From a checkpoint of a small mixture-of-experts model trained on Wikipedia: 6135 steps.
Below are experts of layer 9 (counted from 0) of a mixture-of-experts language model. Rows are named router (the router's row for the expert), up (a neuron's input weights, with its number) and show model dimensions 0-127. Each number is 200 + 20 x the weight over its row's rms, rounded and kept within 0 to 999.
After each expert's rows: "mostly gets" lists some tokens that are sent to it at least half of the time. This comes from a sample of Wikipedia text that the model never trained on.

# expert 10
router,191,211,195,182,197,190,176,187,168,204,177,164,208,208,191,229,180,196,208,213,199,189,198,219,207,224,197,205,200,220,191,175,210,219,230,183,171,211,182,182,245,193,156,159,190,190,163,223,226,189,193,150,238,195,198,203,199,220,187,192,184,226,206,194,166,208,212,196,218,229,186,180,198,160,192,220,205,199,195,193,179,171,211,196,200,191,207,195,208,210,223,227,230,221,197,208,198,247,215,179,182,181,203,193,200,177,178,230,223,220,224,171,177,203,222,171,206,185,215,235,222,214,212,194,253,206,193,184
up0,163,162,238,182,198,199,216,223,235,166,164,169,232,213,207,215,188,224,220,186,167,193,149,208,221,207,209,221,181,206,198,226,207,200,217,195,189,174,234,185,187,253,214,203,169,208,217,171,173,262,217,180,184,198,194,198,220,236,171,184,201,213,190,196,194,223,209,190,209,226,180,195,207,196,194,212,208,191,221,165,207,194,234,190,217,193,207,213,203,196,212,167,203,218,188,220,212,197,203,218,202,183,184,183,200,187,172,192,190,194,227,194,198,183,204,169,211,182,183,193,202,198,194,178,188,211,158,213
up1,226,213,211,195,217,217,172,192,206,211,184,180,227,186,238,223,184,173,174,177,195,186,206,206,198,182,223,207,225,194,181,190,215,204,174,212,185,204,241,210,225,214,176,193,193,192,160,228,224,179,238,215,232,180,170,188,199,172,226,202,185,186,223,252,189,228,214,193,184,198,207,187,198,191,186,238,210,196,180,192,171,202,175,202,196,237,197,187,217,202,206,201,182,239,242,187,228,186,195,192,165,170,197,191,196,185,220,198,200,167,182,157,207,173,207,174,174,227,211,187,191,192,186,223,183,221,199,215
up2,205,181,213,232,150,177,182,179,156,215,197,200,205,188,185,192,190,202,207,215,219,208,191,218,188,235,193,167,228,227,218,178,164,176,175,223,195,238,222,219,237,202,182,213,151,199,186,219,213,236,206,212,206,173,169,198,197,206,185,204,215,204,175,197,210,189,193,188,204,223,200,186,242,211,230,197,204,210,180,226,201,168,163,214,198,244,218,189,176,203,191,195,234,212,214,168,192,227,202,207,200,222,191,203,216,191,177,213,175,224,199,185,196,194,223,196,158,215,208,199,215,189,181,212,187,233,193,179
up3,227,194,201,224,197,204,198,175,182,169,199,165,203,209,213,214,222,204,205,189,186,183,183,239,184,227,182,190,216,221,172,187,200,219,221,188,204,160,198,206,180,190,185,197,186,202,212,205,192,188,197,210,202,185,164,143,198,221,235,210,194,194,197,224,215,179,219,234,168,192,173,164,220,214,194,170,226,188,191,197,225,187,201,221,254,224,188,206,192,229,212,220,198,237,202,169,193,215,213,220,229,206,211,222,220,165,203,177,180,204,198,183,222,194,245,206,164,190,212,183,209,176,181,202,184,242,198,198
up4,202,188,240,224,184,190,162,181,215,185,200,212,184,211,174,201,187,202,219,222,204,214,192,206,157,193,200,209,196,211,211,187,235,229,179,228,198,171,191,224,187,192,201,213,179,205,193,195,202,230,203,170,196,195,200,193,207,195,188,182,158,199,177,162,186,188,178,180,197,218,196,231,250,212,194,238,225,223,196,181,197,196,210,252,210,172,191,211,227,220,232,201,164,214,158,203,202,187,222,198,181,203,233,227,175,173,196,198,194,214,237,192,184,193,188,205,207,192,235,215,196,168,167,197,227,193,193,167
mostly gets: " to", " for", " is", " in", " on", " was"

# expert 24
router,200,203,196,193,247,222,192,184,189,215,183,188,191,205,186,202,184,195,192,220,225,181,154,185,188,217,207,235,227,214,222,206,185,156,215,191,160,204,182,196,253,205,187,210,176,180,188,186,163,198,207,221,220,161,191,180,182,207,228,195,180,246,218,185,190,179,212,194,213,191,183,197,219,195,213,213,205,150,216,199,211,174,184,208,215,181,207,231,224,215,220,182,193,166,212,192,259,210,177,190,184,205,170,211,173,197,189,202,223,196,221,201,172,213,201,215,215,201,205,200,196,210,186,188,215,156,228,208
up0,205,197,214,160,202,210,240,224,190,210,198,198,198,216,208,207,166,228,206,205,227,190,166,147,225,197,208,219,170,193,212,201,213,202,228,160,228,193,217,183,209,171,194,200,208,161,166,179,204,205,211,209,206,188,204,223,157,220,233,213,205,173,219,168,213,229,220,188,238,217,182,203,207,220,195,191,180,194,171,211,161,158,198,171,212,197,198,154,196,187,215,206,218,207,221,202,213,202,192,189,177,225,207,192,209,178,237,203,209,189,210,209,204,195,199,210,232,202,214,162,226,209,197,192,220,195,233,177
up1,218,182,191,205,174,165,253,237,206,199,218,240,231,200,208,201,207,204,205,177,195,225,179,178,223,214,253,202,197,170,186,222,223,211,177,230,160,202,228,211,209,185,189,206,192,202,182,216,198,200,188,212,187,219,205,197,225,207,189,183,218,196,221,205,184,190,190,224,202,223,170,208,213,209,204,194,177,186,175,162,188,196,225,164,240,167,239,217,195,237,222,156,181,190,213,161,205,207,172,176,181,214,186,194,200,189,177,215,229,187,202,223,195,202,180,196,192,211,198,202,228,199,171,197,193,201,202,218
up2,205,188,227,215,202,177,202,219,182,212,219,237,211,182,197,205,216,220,201,180,198,201,170,184,183,218,227,204,207,224,206,187,189,182,168,224,147,207,236,226,198,154,176,210,185,211,175,196,186,203,227,202,170,204,181,201,182,224,227,227,199,206,251,208,199,178,221,178,177,188,193,207,199,186,237,195,170,218,222,186,207,188,242,228,207,236,242,215,239,186,182,185,201,215,193,199,215,181,213,213,200,198,184,191,172,194,180,184,178,151,196,209,196,180,187,203,217,214,179,216,167,211,209,211,181,218,207,216
up3,231,137,215,211,215,194,189,211,185,167,233,219,224,223,206,228,169,226,196,200,198,204,190,196,195,238,187,202,230,181,203,200,212,204,184,203,211,195,213,198,187,212,166,213,196,163,207,190,201,187,208,189,196,201,179,196,207,221,245,196,200,203,171,204,184,211,195,177,195,224,166,142,196,192,193,242,198,196,164,232,200,206,193,209,195,186,229,174,186,231,188,199,210,170,154,187,207,214,172,208,222,199,220,217,229,177,174,192,234,199,227,220,177,175,204,200,213,251,211,207,184,201,194,203,193,192,205,193
up4,180,221,205,173,190,180,200,203,201,201,182,181,150,197,242,189,174,189,203,196,179,201,199,220,177,227,213,225,195,206,220,207,180,179,231,151,209,173,204,219,208,216,191,193,201,220,173,215,165,190,185,222,208,204,191,206,197,189,205,193,183,225,222,190,215,212,237,145,202,174,188,184,177,193,196,165,188,170,218,202,156,223,204,190,197,204,180,231,198,202,193,185,217,243,188,195,192,193,200,199,224,188,184,213,233,218,220,233,199,217,191,216,239,207,176,236,202,243,203,191,182,208,214,235,221,210,213,184
mostly gets: "ington", " Europe", "ford", " York", " London", " France"

# expert 3
router,212,199,196,208,233,187,214,238,206,192,199,174,197,227,188,232,201,231,197,217,188,199,192,170,227,193,182,204,212,220,194,194,175,199,176,195,187,228,180,202,233,192,167,182,204,195,202,167,193,199,178,215,264,156,224,195,185,219,219,196,196,233,220,181,195,202,202,225,158,191,205,216,195,224,208,186,191,161,180,203,175,169,206,222,212,188,186,204,202,230,198,212,196,194,201,190,210,186,199,188,191,179,180,237,207,172,219,192,245,172,200,227,165,170,180,229,239,228,206,191,196,202,194,171,218,212,209,173
up0,234,177,191,186,206,201,212,218,177,172,188,243,215,186,185,225,163,206,197,219,211,198,196,207,160,214,208,174,228,207,222,212,188,188,184,188,145,229,206,199,229,196,230,196,194,184,182,211,208,206,183,216,222,196,179,186,186,218,196,202,179,194,222,229,207,188,201,191,217,172,195,202,195,195,197,186,215,194,183,224,221,197,179,233,177,209,231,207,165,201,233,180,228,195,192,209,214,172,171,218,209,227,147,235,159,205,167,221,216,209,186,229,214,183,180,236,185,189,211,180,212,173,190,190,191,225,183,213
up1,193,214,214,166,183,195,181,238,223,198,208,228,180,207,192,229,235,189,211,203,207,185,192,197,185,170,221,230,230,182,228,198,195,207,180,200,194,175,223,228,222,205,210,213,240,197,212,192,188,176,197,216,223,176,178,193,211,169,216,197,209,222,227,150,169,173,215,221,211,191,186,240,186,182,198,215,175,221,181,148,180,179,186,196,205,201,185,214,207,237,198,212,160,192,166,219,228,205,164,189,193,226,201,188,174,215,204,198,178,194,205,173,196,212,187,172,206,167,197,193,191,205,176,183,183,228,178,199
up2,174,194,194,177,230,193,201,198,197,191,216,204,195,188,212,230,195,187,192,239,199,182,211,228,184,180,200,193,207,206,197,195,221,168,197,219,191,226,208,208,236,257,211,199,178,211,196,216,245,219,183,159,193,199,221,190,239,237,181,143,226,229,195,187,200,217,192,216,211,171,204,207,202,188,241,167,208,141,190,186,222,189,185,194,185,190,222,232,244,196,174,202,195,212,171,217,217,211,199,186,196,217,208,182,192,188,176,196,201,219,184,238,192,207,199,218,160,213,198,204,196,190,207,216,189,203,199,183
up3,228,184,174,163,245,218,184,196,195,199,210,209,210,202,221,221,156,233,179,206,178,178,196,202,203,209,207,183,199,190,195,190,214,201,191,210,148,186,172,189,206,201,184,170,203,201,205,164,203,198,220,204,194,204,200,236,212,202,209,161,182,241,237,220,194,217,203,219,215,186,174,228,180,249,216,192,205,192,234,190,152,207,188,211,175,199,180,224,207,220,218,211,155,211,220,192,220,191,178,182,208,209,184,235,186,241,205,189,177,230,206,215,204,205,187,196,192,197,154,225,179,202,213,184,194,200,203,198
up4,221,225,209,207,220,194,200,220,213,215,194,193,190,186,175,205,165,218,239,206,159,227,171,206,210,156,160,166,184,197,211,201,179,193,216,216,210,192,245,247,177,201,202,197,186,192,193,178,191,202,188,207,225,212,219,178,198,200,197,180,212,191,237,176,221,224,163,205,202,153,191,194,164,229,207,188,211,203,204,209,211,206,183,228,177,207,212,184,216,190,195,207,199,219,219,211,187,182,204,188,210,192,204,222,194,219,206,200,183,181,246,201,217,169,174,157,212,211,200,256,206,190,231,178,218,192,212,213
mostly gets: " d", "ton", "ina", "ington", " York", "sk"

# expert 36
router,203,188,187,178,232,201,202,217,212,196,239,209,205,197,211,198,199,199,183,196,191,177,194,171,213,189,202,190,194,199,186,174,186,180,189,193,195,229,187,213,239,198,199,213,173,196,205,216,228,182,165,213,249,212,195,175,182,245,191,219,172,234,226,151,221,205,207,196,211,159,196,215,186,201,203,192,180,201,183,214,187,189,240,194,176,232,179,221,192,208,219,163,217,129,197,212,191,215,227,205,186,214,207,200,191,203,210,222,205,213,200,211,180,189,186,203,223,216,190,212,219,157,171,171,198,216,237,180
up0,216,198,200,202,185,160,217,207,248,200,219,205,206,226,255,191,213,174,183,194,167,150,200,220,186,187,257,196,196,227,238,196,200,205,172,202,203,210,189,201,186,188,200,219,206,199,204,175,199,144,199,194,231,235,192,175,214,221,230,182,172,229,202,200,188,187,213,177,197,211,198,222,238,201,199,194,218,209,183,214,192,209,185,200,176,205,206,219,219,190,193,183,203,182,212,229,179,190,224,209,181,204,186,198,171,185,185,156,187,239,238,208,163,188,221,211,196,214,198,196,188,179,199,179,201,207,215,195
up1,211,168,205,187,223,169,193,204,172,196,200,203,209,198,204,167,190,169,215,211,219,191,214,189,181,213,232,182,196,213,212,182,207,181,205,199,221,182,174,227,233,206,191,201,217,195,181,215,179,211,188,187,202,187,172,193,186,220,195,215,160,211,221,180,173,191,144,211,168,190,178,209,222,200,242,197,203,141,177,181,226,187,234,215,224,193,205,228,219,168,185,219,221,168,198,228,219,220,212,208,199,194,226,208,193,180,188,235,223,237,206,213,179,213,193,207,226,186,213,181,189,191,240,208,212,223,197,170
up2,198,195,209,172,200,207,203,218,208,166,187,189,224,188,222,239,196,202,160,210,184,199,212,172,172,214,201,210,164,187,207,223,197,194,181,203,206,198,198,171,213,167,174,202,182,245,196,197,220,173,226,206,239,185,227,205,227,218,178,202,214,209,212,182,181,236,196,202,216,204,228,189,158,198,232,197,206,190,191,156,220,236,196,238,164,204,215,190,199,202,217,205,220,151,198,208,188,187,207,184,183,196,216,215,223,216,184,203,195,185,194,234,179,167,200,175,218,220,250,190,211,215,175,181,213,201,227,199
up3,232,208,182,177,169,184,183,173,189,206,212,210,208,218,175,213,200,181,230,185,197,206,181,208,161,201,188,183,216,179,221,208,147,176,194,199,195,184,201,185,196,171,226,164,192,229,222,197,238,185,184,202,246,186,220,170,176,225,216,211,199,213,220,157,204,197,158,220,215,186,225,195,215,205,178,172,195,211,177,202,142,191,203,211,224,201,222,256,191,226,207,188,231,193,196,196,220,191,202,197,202,203,196,187,207,224,229,228,207,173,208,215,192,181,211,219,179,190,225,200,197,198,199,215,213,208,218,223
up4,194,205,230,216,219,193,218,187,233,208,197,172,211,194,211,225,228,200,225,214,160,205,182,179,207,191,192,227,189,200,165,178,191,167,206,196,219,205,192,211,199,188,212,211,133,182,151,225,202,226,179,216,190,203,182,223,196,218,202,205,200,210,218,205,218,208,206,184,216,179,176,202,186,201,157,174,208,206,170,208,212,202,228,215,215,184,208,214,172,200,220,181,225,179,215,209,206,191,209,193,160,215,211,170,229,202,214,221,174,260,235,215,192,205,208,158,213,207,186,194,211,223,201,175,235,211,193,183
mostly gets: "ctor", "ology", " writ", " Soc", " offic", " University"

# expert 13
router,167,193,181,208,220,218,189,199,178,195,211,171,211,190,191,191,182,203,223,191,197,203,191,206,220,219,205,220,187,220,184,183,196,201,222,179,205,213,189,205,241,196,154,194,222,178,184,224,233,172,198,154,207,191,216,216,161,204,169,190,207,224,196,208,193,208,204,152,195,221,205,163,191,177,221,196,208,208,197,189,180,162,234,203,181,215,214,183,202,200,235,215,209,216,190,195,194,234,222,172,204,176,193,198,191,175,212,217,261,222,211,180,181,206,196,196,213,223,184,248,215,197,208,209,259,198,220,196
up0,217,203,212,194,203,220,211,195,220,145,202,199,183,172,219,172,202,204,204,163,189,214,176,172,194,175,215,200,185,207,178,220,220,178,198,227,198,244,161,207,220,220,178,180,217,227,212,199,208,185,211,171,203,207,170,186,218,195,202,203,177,180,186,210,226,189,206,205,232,210,207,212,212,202,177,216,178,195,196,166,167,158,186,222,225,202,211,208,193,203,181,216,205,180,189,178,213,241,193,199,167,207,223,214,185,201,187,214,224,196,187,181,220,170,187,261,203,208,198,262,204,181,188,182,214,229,188,199
up1,189,192,199,189,228,212,197,226,237,175,210,214,203,205,138,242,191,203,195,203,180,171,185,179,183,165,199,172,220,218,211,199,199,184,205,178,172,186,209,216,195,233,227,208,210,168,185,199,212,208,187,205,189,181,197,218,185,196,212,163,165,221,183,243,185,222,221,174,192,207,195,196,207,197,178,202,218,166,194,212,201,165,238,207,232,203,213,206,223,232,248,201,150,209,220,199,223,205,191,215,173,206,182,185,210,206,213,183,246,218,194,206,202,179,186,207,216,173,228,207,206,203,199,202,211,194,228,206
up2,201,197,211,232,215,209,209,207,198,228,218,187,191,238,199,185,221,231,182,199,233,200,226,248,185,170,172,192,225,208,193,226,171,194,195,198,210,155,180,214,179,229,166,164,187,208,180,183,191,179,220,189,212,166,208,185,200,206,151,169,212,200,192,206,177,190,191,217,210,215,206,173,207,227,198,206,192,225,183,191,151,210,209,196,181,195,190,215,204,219,182,195,217,199,212,170,218,222,204,185,220,198,203,163,217,239,224,203,221,203,222,202,187,205,238,192,198,231,191,243,194,183,215,239,197,202,192,176
up3,201,158,197,195,210,185,222,175,205,184,211,177,214,225,190,208,212,227,184,221,174,179,219,170,185,196,206,152,195,203,181,187,192,194,199,227,224,218,220,197,222,189,221,207,236,192,182,198,203,188,231,204,226,206,170,221,157,178,197,217,166,204,234,209,192,230,209,213,204,176,204,225,193,202,187,197,190,163,182,190,169,200,202,207,175,160,175,173,175,205,190,196,204,176,232,222,227,179,200,177,228,208,256,196,162,197,179,212,196,201,203,212,205,209,249,231,185,204,207,203,213,190,178,210,213,227,195,210
up4,200,208,231,186,177,195,240,230,229,196,186,185,199,170,196,196,214,193,189,181,207,183,184,202,212,186,174,216,230,224,219,152,190,191,182,205,210,238,212,210,198,225,159,190,208,203,188,202,186,202,193,197,170,160,238,237,210,200,168,204,191,188,201,211,238,199,185,207,195,189,179,166,221,213,187,203,239,199,180,196,157,182,226,183,203,219,205,235,248,206,211,174,226,199,218,191,183,232,198,189,176,197,184,204,204,208,185,234,206,209,181,207,203,195,203,177,181,209,158,214,204,219,238,176,199,228,211,186
mostly gets: " for", " to", " with", " from", " on", " at"

# expert 20
router,190,165,205,183,214,218,210,199,190,212,179,192,208,183,165,199,221,235,163,214,194,223,189,200,198,225,200,222,226,217,170,208,192,191,199,179,216,208,235,183,184,199,216,174,202,184,189,243,191,177,159,159,193,194,218,182,182,179,184,169,199,207,213,219,210,222,228,195,211,181,186,179,204,189,217,203,173,167,204,176,182,203,200,182,185,213,205,200,228,201,223,233,221,154,178,227,210,234,192,172,164,203,182,236,214,193,227,195,219,197,182,206,195,178,200,222,226,211,209,205,253,212,177,189,222,181,226,205
up0,193,189,184,211,196,195,211,169,195,215,205,180,203,187,209,214,173,220,176,197,180,221,189,194,209,246,174,206,168,217,193,211,171,162,214,201,228,239,201,201,225,204,219,197,208,193,178,176,221,199,217,177,183,205,212,175,198,185,190,198,172,176,214,190,210,181,208,227,206,230,216,194,199,182,189,221,187,230,210,168,208,212,194,197,177,181,215,189,181,209,211,166,192,221,209,214,242,228,203,167,159,174,200,183,181,188,193,222,244,176,194,213,212,184,193,235,212,222,206,170,219,180,250,191,235,235,166,202
up1,205,219,209,202,210,218,173,180,165,194,159,175,203,180,197,252,211,188,213,194,198,202,191,222,232,206,220,221,204,228,196,206,229,216,214,208,200,218,200,237,204,230,192,208,190,169,220,235,208,187,225,220,190,205,210,171,201,200,185,184,194,184,192,202,218,221,220,164,202,175,184,220,198,192,194,220,211,193,231,185,185,192,218,192,176,205,202,191,172,183,251,212,179,192,161,189,206,194,222,171,195,186,207,171,191,237,162,224,197,202,194,214,149,220,169,185,216,184,206,196,180,187,205,173,181,183,193,253
up2,224,220,194,182,202,194,208,180,184,183,191,175,233,205,168,192,211,172,186,184,241,223,220,192,218,191,227,244,207,183,162,240,168,198,190,194,223,181,212,193,233,204,197,177,186,203,166,238,184,179,225,200,212,183,196,181,223,188,197,181,200,185,208,220,221,210,224,179,204,168,190,203,184,194,203,219,198,184,218,168,189,218,207,189,187,216,185,208,245,194,217,203,222,165,211,207,202,236,206,198,247,177,181,209,198,208,185,181,156,211,183,194,212,196,225,163,211,229,161,198,203,167,216,197,191,201,212,223
up3,206,198,224,174,204,191,192,206,220,168,217,179,202,198,175,220,200,179,212,214,212,209,232,156,184,219,221,233,164,229,207,170,205,257,189,198,211,226,202,202,222,204,178,178,204,188,195,184,196,211,212,208,163,199,204,183,185,183,165,192,197,203,230,218,159,218,229,209,190,187,160,184,204,220,212,210,227,160,187,198,218,218,197,176,205,193,186,195,187,208,214,232,230,183,219,213,221,179,173,205,188,178,206,199,169,178,191,187,225,191,164,206,179,199,198,211,233,219,225,204,227,230,209,208,198,244,226,206
up4,208,167,187,208,217,194,196,211,179,200,199,245,218,217,181,205,189,212,223,214,222,180,204,174,170,213,191,204,166,209,201,241,199,181,226,201,165,184,191,193,225,163,193,204,177,199,209,243,166,203,203,168,220,211,199,212,240,193,209,179,215,230,235,200,201,230,202,187,213,169,151,203,221,205,183,162,195,216,207,198,184,171,193,161,180,176,195,176,183,168,234,182,168,211,193,199,188,194,257,182,200,197,197,191,215,210,217,216,201,203,206,188,205,181,211,207,204,225,210,181,239,216,201,218,214,198,207,221
mostly gets: " l", " L", "r", " r", " n", " not"

# expert 8
router,170,206,181,138,207,192,209,202,217,205,230,169,204,211,196,253,183,211,191,188,212,173,213,198,227,180,221,223,194,216,163,196,207,177,193,197,195,197,197,213,217,201,172,205,178,223,192,209,244,180,171,223,220,188,193,207,172,220,229,187,183,244,170,203,189,210,199,207,209,170,183,173,236,203,209,159,226,193,197,210,201,209,187,187,206,200,198,213,230,215,212,203,191,157,226,219,197,229,207,177,202,198,166,210,192,169,250,182,172,176,192,196,193,216,201,214,177,210,221,223,215,200,191,205,212,219,213,217
up0,199,209,202,204,207,187,222,225,200,202,180,174,206,190,193,201,178,201,182,178,209,167,181,177,198,202,223,208,204,162,186,215,204,201,192,238,165,210,199,195,211,220,200,215,219,213,205,158,244,175,226,190,192,217,184,174,203,209,202,213,176,182,206,178,226,185,213,226,220,208,169,209,183,230,216,226,224,223,237,151,231,216,209,215,231,217,196,201,204,196,181,205,180,210,187,209,169,208,172,217,183,163,172,166,181,183,230,231,218,194,198,154,196,231,201,177,220,187,199,163,209,180,174,195,174,206,183,209
up1,184,188,207,184,211,221,212,177,201,207,181,213,232,230,197,181,181,258,208,162,187,221,189,204,160,171,198,210,175,186,216,175,215,198,176,232,200,217,185,162,192,176,185,210,160,199,197,223,231,164,209,204,211,173,204,206,196,212,175,216,229,185,206,188,185,215,176,200,216,174,233,188,208,189,212,217,200,196,178,172,206,217,232,201,208,219,216,228,223,195,222,199,198,186,217,237,182,197,196,180,211,200,188,209,228,158,165,232,209,209,189,222,196,206,207,190,197,214,189,196,202,212,170,216,158,246,192,218
up2,200,161,209,208,193,173,211,187,186,166,152,217,254,189,214,232,232,213,208,194,207,225,207,152,212,177,192,224,205,211,173,230,228,193,191,199,207,232,183,220,214,204,199,192,171,204,180,183,231,180,209,159,214,185,192,213,191,213,207,197,211,216,177,226,169,223,186,207,210,204,152,207,216,215,189,177,170,172,223,170,184,190,218,190,197,209,206,195,203,214,190,200,193,209,197,177,180,224,213,195,199,213,238,214,220,200,182,227,213,207,207,173,205,159,194,194,190,212,197,178,182,222,203,217,171,173,241,209
up3,202,210,216,188,209,206,204,164,213,181,190,190,199,158,194,213,193,235,174,174,203,205,183,180,212,197,169,195,196,203,213,191,195,192,195,178,190,220,194,172,184,205,175,198,189,235,194,187,207,169,151,208,219,169,179,197,217,213,193,202,193,223,191,215,206,177,186,207,221,196,195,177,196,194,201,180,212,216,169,170,171,212,181,191,210,165,204,174,218,230,246,208,222,176,244,238,215,265,179,189,184,201,194,203,225,205,186,228,228,171,193,229,206,193,197,177,199,243,215,207,187,219,227,209,205,212,201,231
up4,257,189,210,203,200,201,186,227,222,177,203,167,172,194,206,193,192,186,180,191,212,202,235,183,222,215,209,185,185,187,200,214,199,197,182,199,189,172,200,180,159,177,213,209,215,221,180,199,184,189,212,206,207,196,193,167,182,178,170,202,210,242,236,228,217,205,226,192,202,221,194,214,149,202,189,175,220,208,225,195,204,233,214,229,205,191,216,202,197,241,204,218,181,197,207,263,199,187,196,233,171,186,198,170,202,199,187,160,199,211,222,147,186,187,185,186,194,206,212,205,189,207,191,229,204,204,217,233
mostly gets: " his", " Mar", " her", " ar", " she", " under"

# expert 32
router,179,187,162,197,232,191,201,200,177,199,206,179,228,226,230,192,205,214,220,187,178,161,201,211,190,241,180,213,220,227,177,157,174,179,213,209,199,196,199,210,206,182,163,197,203,207,176,232,216,173,212,177,232,186,222,180,189,192,211,220,188,238,196,198,184,191,208,173,182,208,194,175,226,180,201,196,186,183,196,175,203,147,194,183,180,171,239,209,186,194,206,226,239,193,200,202,196,223,240,175,178,188,198,221,190,195,213,204,197,212,204,186,192,220,194,247,242,189,206,225,229,204,181,216,214,212,223,191
up0,214,222,191,213,226,221,197,204,196,181,186,199,219,200,203,193,194,187,190,188,184,183,204,171,232,230,181,213,205,203,176,183,166,229,184,194,168,233,181,207,203,211,204,188,183,180,224,214,201,203,191,196,201,202,202,198,193,211,209,179,185,174,201,221,214,244,192,201,191,230,227,216,194,226,165,214,192,192,195,204,170,159,184,163,249,243,177,202,192,203,205,169,221,205,213,217,175,224,204,202,187,172,191,162,187,240,253,199,233,184,243,224,235,179,185,211,170,226,194,205,198,207,192,175,207,191,218,196
up1,235,207,253,193,210,180,202,187,242,187,196,232,211,172,231,204,189,185,201,220,187,217,215,191,209,200,168,183,195,206,225,216,187,210,193,169,231,232,203,187,197,219,207,202,181,192,169,171,180,189,187,207,161,152,159,185,196,203,187,206,194,200,188,222,184,198,171,203,182,198,205,173,177,206,205,200,189,195,194,187,202,193,258,211,210,188,203,173,216,216,225,180,263,231,219,223,208,184,206,192,203,209,235,204,220,186,210,191,201,219,212,190,204,181,220,220,202,210,171,192,213,227,213,194,183,245,183,183
up2,225,192,193,214,216,146,209,206,181,231,183,177,230,212,226,189,211,208,195,200,231,182,167,174,170,218,210,183,191,226,206,176,190,185,212,180,205,232,180,179,202,196,205,170,191,200,187,165,171,195,215,186,216,189,219,157,242,241,198,219,200,198,210,212,174,192,182,181,227,211,193,197,213,207,223,200,227,191,201,201,168,202,162,193,224,199,190,186,240,198,180,195,209,183,229,226,171,213,178,174,237,186,203,223,218,211,199,205,201,193,253,204,194,183,188,218,226,173,195,207,218,179,189,211,206,236,194,193
up3,213,187,216,224,176,179,203,238,234,221,183,226,211,223,227,225,202,176,211,202,203,205,197,187,231,180,233,172,194,254,226,211,242,193,191,187,203,227,197,184,202,194,165,180,182,212,210,190,204,192,193,230,207,192,167,190,196,197,200,210,212,202,191,191,218,197,241,191,245,193,167,197,206,204,202,211,218,189,188,181,187,199,195,234,206,198,156,200,194,192,183,159,160,218,223,192,212,204,192,210,182,225,222,194,227,155,205,204,195,222,172,173,212,190,206,222,165,215,232,194,227,197,179,202,190,173,174,199
up4,204,191,184,185,216,239,221,230,198,220,200,167,204,190,204,240,181,196,186,192,164,206,220,216,222,191,180,188,187,198,177,199,198,196,192,222,196,263,214,203,180,195,178,154,217,246,185,224,215,205,171,198,208,187,224,187,217,190,230,178,198,211,212,218,219,262,155,184,214,222,216,186,170,193,151,181,173,213,195,186,164,193,210,201,201,187,217,218,197,221,199,192,230,194,191,208,203,190,182,188,174,196,208,214,193,206,214,195,213,198,241,182,202,208,196,209,200,218,174,195,187,209,202,202,187,177,159,184
mostly gets: " and", " the", " his", " their", "),", "The"

# expert 31
router,175,208,223,195,189,170,201,227,211,187,173,187,207,229,188,205,208,232,178,244,189,184,164,200,236,176,181,209,180,227,206,196,191,212,221,182,188,221,193,213,220,200,170,196,204,186,200,183,207,159,204,222,189,187,227,179,206,228,204,214,162,217,188,206,190,188,197,206,154,186,204,215,191,182,220,189,236,178,228,187,201,187,213,256,196,193,208,205,219,235,235,201,191,182,218,249,222,199,229,197,212,158,179,212,176,190,225,187,194,190,188,197,183,205,200,210,238,184,169,211,207,203,171,175,198,230,199,201
up0,187,182,223,202,205,222,191,196,231,180,171,180,214,179,209,228,210,194,187,221,204,152,214,217,161,165,186,212,190,206,186,217,224,220,195,220,186,223,217,216,182,203,180,153,181,192,200,208,220,146,155,245,182,163,181,186,174,213,193,194,201,171,231,189,219,223,207,196,200,236,199,204,193,204,207,193,214,206,190,233,183,200,203,178,184,212,207,183,176,165,173,218,199,190,223,204,222,194,221,177,180,190,205,201,219,187,218,251,209,200,197,209,184,193,215,206,198,158,185,206,210,193,189,240,207,189,215,188
up1,187,207,227,205,204,186,218,212,197,204,195,215,219,219,208,205,178,196,204,192,192,195,175,214,239,183,220,206,234,167,198,168,214,167,248,211,237,198,212,203,215,220,201,181,207,208,170,197,172,175,224,238,216,186,134,204,193,177,214,217,201,187,194,195,195,220,203,210,181,182,176,233,197,204,186,201,186,195,174,190,229,230,173,237,192,208,206,204,185,232,208,186,183,166,167,167,200,183,200,207,188,189,197,217,209,187,145,183,187,213,234,187,216,169,191,183,221,196,180,207,200,185,191,195,173,225,203,234
up2,214,216,181,198,205,211,161,217,193,189,210,218,207,210,187,193,233,213,215,202,209,211,191,230,205,164,194,216,242,218,215,174,195,214,185,215,234,180,201,201,206,157,204,217,205,190,222,201,174,214,232,215,213,186,229,198,181,215,128,218,205,209,231,156,190,230,223,167,186,167,190,227,169,193,178,197,214,178,193,171,220,222,202,220,202,199,199,172,197,200,191,204,171,156,215,203,192,210,225,172,222,187,185,210,209,181,217,212,198,206,195,175,163,216,171,175,201,194,192,209,190,170,181,190,205,223,215,195
up3,206,200,240,222,192,166,195,199,173,194,224,205,195,193,174,202,198,182,209,201,167,186,163,218,216,195,223,211,187,226,197,210,173,211,217,204,198,203,195,208,216,199,228,174,198,180,206,197,192,190,163,198,209,213,174,183,192,185,217,208,197,186,180,210,187,197,222,198,205,201,212,254,200,175,229,177,118,174,186,201,208,261,202,204,223,199,206,183,209,201,162,214,237,191,218,198,241,215,241,203,207,194,193,217,162,176,194,194,207,207,175,208,183,184,194,211,223,182,202,238,228,217,207,206,222,212,194,206
up4,190,223,216,194,198,208,205,168,213,131,210,195,223,217,181,198,202,189,200,233,206,224,223,213,215,202,196,174,165,184,152,184,245,195,224,194,200,181,169,195,201,172,169,156,210,220,235,202,179,212,205,214,193,211,207,201,233,190,198,200,201,195,222,207,200,228,225,203,167,207,202,181,158,193,195,213,209,218,219,166,188,184,192,170,226,177,153,191,219,234,176,190,202,208,188,202,230,236,205,208,196,185,169,180,196,211,203,193,205,192,205,181,184,227,191,194,231,214,185,207,222,204,214,182,190,200,224,184
mostly gets: " team", " Championship", " school", " game", " School", " season"